Weights of a small mixture-of-experts language model, trained from scratch on English Wikipedia: 98.7M parameters, 64 GeGLU neurons an expert.
Below are experts of layer 5 (counted from 0) of a mixture-of-experts language model. Rows are named gate (a neuron's input weights, with its number), up (a neuron's input weights, with its number) and show model dimensions 320-383. Each number is 500 + 40 x the weight over its row's rms, rounded and kept within 0 to 999. Numbers have three digits each.
Before each expert's rows: "mostly gets" lists some tokens that are sent to it at least half of the time; "gets" lists some tokens that make up at least twice as much of what it gets as of all text. This comes from a sample of Wikipedia text that the model never trained on. Tokens count by the router's weight.

# expert 26
mostly gets: " and", " ;", ".", " –", " but", "\n   "
gets: ".", " and", ",", ";", " |", "\n\n"
gate0:517511508505482499383516427470582436501474551478534431444489490457522547474475483480507511562530519447485483488450497547492552471476519522495555479476520519525451554576523515496507530529508496
up0:531480534460453490486487466501438537500554477488552462482470563499512570500548478491470455514575548496475425468500468577494542523536556522471510471467518488551500427442507447429473457475560487
gate1:524517465524500549445453489504539501502496568467465530489481484537527570500476500469450505422496506463505394488436607509472469501571485495551490440518537482539533559530562535473539490550470491
up1:476508497531513519497483535496500457470555426493485449483493520543515537467467464469449459508419492535530522471503484560487507494495487457485509531474560449502507495586579526515536584486483558
gate2:529452497541505449512474490495549562514522464559510474501471562506520406526477442494506477500471509387479558553546550515514606431498571526465495428548514559439539504483543567542497464481480476
up2:471464504540575453510597482475575491486506420500586526496542484505447454507471527477476550493522433472441528467564520504451496449556503491412568451532464427393548515525492530493515460528546529

# expert 93
mostly gets: "kh", "zz", "j", "ik", "z", "ib"
gets: "t", "e", "k", "r", "n", "y"
gate0:566504518474475527485563545509483534497481501473540497451493420467500504502507499455498517523432466506510489456470515416558534490483592497530488474519560547507497480531439512413478514452454448
up0:496531463504533584530543501487555487482477537507541482575510466597531476371473499556494466557499516509552527488526546438506502482535474499486585523486489548466601463405472462510562569545493489
gate1:545541454493530486482483459420538440519511571520491525488486497475494464504473445453535410502459473541515518419524484485496455418580424497416450539497486473529537563512542522442467482509509477
up1:397519574476513476515458491528513507593464458635517448523468511466496543486504552446484544501455532434521539569507526447407515524453503494542465463507541507520439458474486534509517401554498470
gate2:457513426450525473417517532555502489526484523517488486480480470538512486477480455535509517496473546552577519448438559519518492457556510495485518492542459502421497545523520446502537505510513480
up2:555448522594538500471461519398555484468436460511548472439554472456502444545516510501454507479514501521504504516524514515523483496483494539585554572537530567441542511499514523510456524468431546

# expert 73
mostly gets: " into", " received", " made", " took", " won", " using"
gets: " in", " to", " of", " with", "ing", " on"
gate0:488496529488476591454498477494560522528517514529429516483467522517480438471455489492449452517505512524476510532482603457467531492546533491479488463524488465396552463504572515499496594498486505
up0:509561564511529478432474479505523463577540514479562512477507564475507410478463437469488471472550550461522508497508434468488492485517422444509487472513591422434441513496575462555589532562498503
gate1:473520548536466515460446519483456493519491519531526524517454515429544540543431518489503507481515492476500542566444542540464566479510440470523536512482452489475467476526507512438520455439507451
up1:471576487549470520534530487557494418564501554457498516458526446541480587417496508581538486520533578567458483464524506498540536504457533486448507473518500540517536581577478510489520521531458513
gate2:522378426481524482475490467478425519507526511558525572511458508468519530425573473486526486459514565552498529492449561501539487524355509515519466561587508481442514532508483506517503572543520521
up2:604510508416512488567409487465493521490524509567463490458532543454529522428459539542437509547468566461464490438478487506486452552488475571488490477489522559510502461419545495515524522443505518

# expert 55
mostly gets: "è", "í", "'", "ă", "á", "sson"
gets: "'", "i", "a", "e", " de", "ha"
gate0:539510403491442518472490463455563490470475489476561514537447530529514545493539496522436443549471483513458519477501515484440557517542491527516572434505546555580544524469489501469426500492432481
up0:491529546540514546466539585487492454531489571522559425479492504523596558482512483480494544536534514525474564555548460588431508530518438479516524480512536474559555451415459536472480472547512514
gate1:474519423534545474565519545485516559427431495557508457452538495521465540510484484574498553489402530521502551547499486494498521493450506456501540510467553515572479511523436449429538596434528405
up1:499537456582456482504443470498440533557491478462510449560522511503499539433428467506508552486477519579499511532471506519525543511480494532512503433479550535490396463476537482498524583520502567
gate2:436535622545485532433561505556436481447446578635527499404480512527445431468581520552497482566469556534484467465568479468461502478449469495581502468529408492464488495459575543483484505437464502
up2:479569496511449534474457493433516473535515498553568507436539443480434452463478445551413510442486572451494539517446438496484527459465514530442569523542508555538424521460598492455523513453529496

# expert 103
mostly gets: "wood", "sky", " Houston", " Wu", " Gab", " Clark"
gets: " the", "a", "wood", "e", "o", "n"
gate0:465487522454482515531508505489511496549492419434505514494510566442464544521567474577559498514446481520579509517554458540486562467512476390528501482498498469474453470575463598523458491468547498
up0:469452518469439470577483483494465501536447402486541517527497530454502554510463527582480475526459473453461547470478493531525506481459541367590544456424436539497478563532500521467539488460521531
gate1:522497401474542520555524487505549526498518404469535505478531522530503501526471526486572520577556501463526511471517478502452523437511521535538549565569477453563579475485523488478514507556479501
up1:488586580568471439393489489483494489545499502495526496537491450437572518519519506492474543483530532510568507515475495433505478518517461522469500489451470485498526511459494453551450541448513471
gate2:531502492465544531497468488490539492540483431532510512472537548494504461565468487474566502526496600562438438487487497497477480521521484393452527509517499441502368514455480516485430563475527541
up2:526522433468480497445531497502482542535606467486533478566500600498488534506498538544517488564492555504473464554530557522553578464496474475515559576448528423476489529547489472480514530515538562

# expert 2
mostly gets: " with", " when", " during", " after", " before", " from"
gets: " of", " by", " with", " in", " for", " to"
gate0:490463472448576553464466540519546535595538548453492453528469464509495439508501598552495509535502554534498503514484463535489470497490522468559477469428463533539456477511574460460464529562485496
up0:492465524468435466548485526477502555517473445510589537510481561463467504478529491546536591400457507529502469433483492456460544568494514603471463556470482522539531501600468550514510500482408486
gate1:505493473543627469586519518546518486508469504544548462433493502446515440422523460556488496446551538491521476539503519516417489558504529466538492486462511526537508464443532433448491484457440468
up1:470478487518481510460554520547520514494544556530431511471586451477426521495588430479512461501474456537499517469526469528463472504543537530503536507492504437569493577432487518520508500485541569
gate2:463469518502433456479551489420474428481487513468537470551431520504399486512519483518561476550460516490448452525492444543554468513482517506531554502464466530450578451459490512550506530525505524
up2:528539582517416540520489526496478489455464480453459468483559565538476478480494423550531450512534582482526468447459501482438492522509461529500497473530433536542503470455473501507540462499439479

# expert 82
mostly gets: " have", " has", " and", " had", " including", " but"
gets: " and", " of", ",", " the", " to", " have"
gate0:530476484539542388480528492506523480539346482456472472543522513492528449497502527515496539570521563550478542482519508521454566499537529507421480466562483471449542512462487465485436456508509520
up0:468524499488512472512470493474470493482571494541510461486614557448555447514417411502514489467499477430514610529541507489424472461545459505509517489448521539523518500486522472471501491523520408
gate1:526563573535551495477477529456496475487508520565462461506481466504510547493510500537556473517516460485582531486565523523435561417489418526534480509520424510458505476468531506496494505451478516
up1:534491535504558478468462508518476586538519451528442521505479482504435469476487519556476565468481518428595428473573517458596502470502459503533506489533479472558517482459498520489488528533512558
gate2:526552566580496480571514549496524403463588519547543457505509482467498453502518400522487516450449476473420498502523524480567516507467475506532562491412510487493464568508573470507464466579517510
up2:519500513531542469453475459509461514505472529440571512567437573539503495488477436504497482525591483469465529483445518538496592490509479535501549436547506511528408502470483542552484458548529549

# expert 77
mostly gets: " many", " some", " any", " each", " these", " this"
gets: " that", " all", " no", " only", " not", " some"
gate0:515496447573495516512529456484521507438512482536572444488505480566488515533485481519433520522532463495505544528494499487419526471535536536499553564540524549514568571552431492477461483559547456
up0:490507480579437486464493366510514499491498505475508490515581464545497494485453540489522540450493494538569528545434532515500546495543587507480516543529498478527522479465493537471536568482523545
gate1:459442481544567493471482459454459521533424488461496483492490532456540471542507572487557473579468489465440491492505451436500487549482490532476537577468526483435544502429465483473544541504550557
up1:469530550547473442479444489488565505527532493477445443428462471489481542529516521526512539496513577514472567580527439575469461486493414543450520447530535491508471445514550488447497523466497495
gate2:439535532526519566498540432505472471435458554465512522441468475401534538501484502547558415518504517560433513456446441488535514466521549519528470497457479540469464507477498534536591528495508529
up2:489513475504487498439553490403565424504476444456482459499493476501476461525494425559503471499507588506489508523443428530537485491441444547480436592513527538482490476459488491452537527528538501

# expert 115
mostly gets: " British", " University", " Canadian", " Royal", "American", " American"
gets: " the", " a", " The", "The", " States", " National"
gate0:525468421540541535442460519487518461593545475581505554579491550518529426498479471471548500501535522530515479485534493584520478501557498465459503490463523499428560450572509505511516474542448602
up0:485486483471539478416556501526505501443497568564476530501481554504535506519479548437468550473471523490511454514558500494516521489503502467504508550535500475479526477534503406461556544552541547
gate1:519436534454462474504501479449486438495520454556535529463532517527463431510544522483437490495456530538535498513478531517506526443539541532512508522437495470537460503575509445507457594550593456
up1:504463480474512457514581509560552531524511484474529512567418523456549567507541516491533533472510458496555502496482530576496575517516574404494499477564505502522515554466526527565495483435512428
gate2:480479517452495501474503408509462507557543553452527488423467499457518513452576495484449537475551517510428525469474479495544510461496490430424544454456458467551449502471539504489456392467456493
up2:532507507494522450481519500478536490502552490491496445566505477457540465583509459487552531540514491512512504450546475524448553405463487461467519494480534503478509479415527458503488492430453567

# expert 33
mostly gets: " his", " their", " its", " her", " this", "The"
gets: " the", " The", " his", "The", " their", " her"
gate0:448558464500542478436501569477420445477590452550493477504487607499494548522508473527484534499483410424475531546463537483454507467568514502488493497483518440478510422492452454476503485484598496
up0:480444534511480500553557480376522471438469515537539478469444497455531452478527485468490512478458513429547477522542524446459511527458462533450499449461443498489521529465600535577416441507473513
gate1:508495444519505548483481539454504593525517524512546465559549496544468525538424499483440514462474551443479546494499555466524526449560576451508538515498525521492480540509574476457530518566500553
up1:520499519494507489462560538548498535504523470571444519525466498471511526499554458550442482584499545485460463532471498469507489494524503491474504541458497515493524552467389455496536591539572539
gate2:500573454512525563506493539536439471455510532532566474525510480486481500565502482484576518514553555539443502476452504574516514523511544485493513504522501494512463526497462452477499461531479424
up2:432522494532523447529474467505483499475518488543518514483444553480377409578497454492469535467485541484501554478545544498539446509495556485556500430481525417540544482519553436465471444436582506

# expert 49
mostly gets: " a", " an", " its", " my", " various", " their"
gets: " a", " the", " an", " his", " \"", " The"
gate0:564483561468443447468551522457566464452480532536465502440502507479423461507488489439456473487463521494544564533492488518461517551415556459474515562565486480438479557508552505532436516504511531
up0:474478511521503523429461454505584540473538510473473507470475541455413548578522469492409432504454487541549478487524496546539451472574571511456465506510420506543541494458550488558457482542562471
gate1:437558573462490545479585482521491490527466459512506555501520526558562496473519508471510482523437494502446553463531518451537592535461448524484493442422494528539568520518428457523444535503513502
up1:541481452493554467519565476444534615531532566435527507461478525444478411501537540483485493572555561501495518479544517529511496473544453515534452482449485481483469528537475519507449514501488485
gate2:469534503429536425460423561523481524584483513537523437515496496456477473514508547516598529451489548497535539425514437470543495540506407450454566484490578508472469569525483597526543548455495526
up2:528557540493469564571524487513473490532577494453524533562499519489510536489552506541561484517515479566428442431477548504471542531542512458423497450486446568508534412533548472481499461476482519

# expert 57
mostly gets: " against", " from", " for", " between", " called", " where"
gets: " of", " in", " for", " to", " by", " from"
gate3:447489463510517541536471452451496485453510456505521494480468542514490427491532525551490523463528458550489449454553550461471478495433510554521497564526420436485543584506495516510549539530447448
up3:539507452495549479522483550533566520476452495510516442557535421536452500533473505501483539444557556472548473579488503491463499590502484506456497420470410448475462538519556484520526572530500499
gate4:502494451495498471468501527472540511426445478574473554531511447482494434526515569499488481511535617526574573489484571495553524545500571477467497511533480508453494517531519526529521505577452492
up4:512513469539493523493525563456528537484569471542470479498484475460543482550447449493472490519465513504495468539488474473543495513509445547488474500427482507467512480528586513433453452552444472
gate5:483463472516563461476470539510571447540489528527535447466419474468450506524463494430468572451464540511520531530467576509437492461512473574509492461448469463492463580477503513509528502481498525
up5:415526530458448500478484440480485476482492409496506509546518533514497500473527545550591538514466524479547506522470502508452480455414555427492461511535552458527481471509439533437492529535516484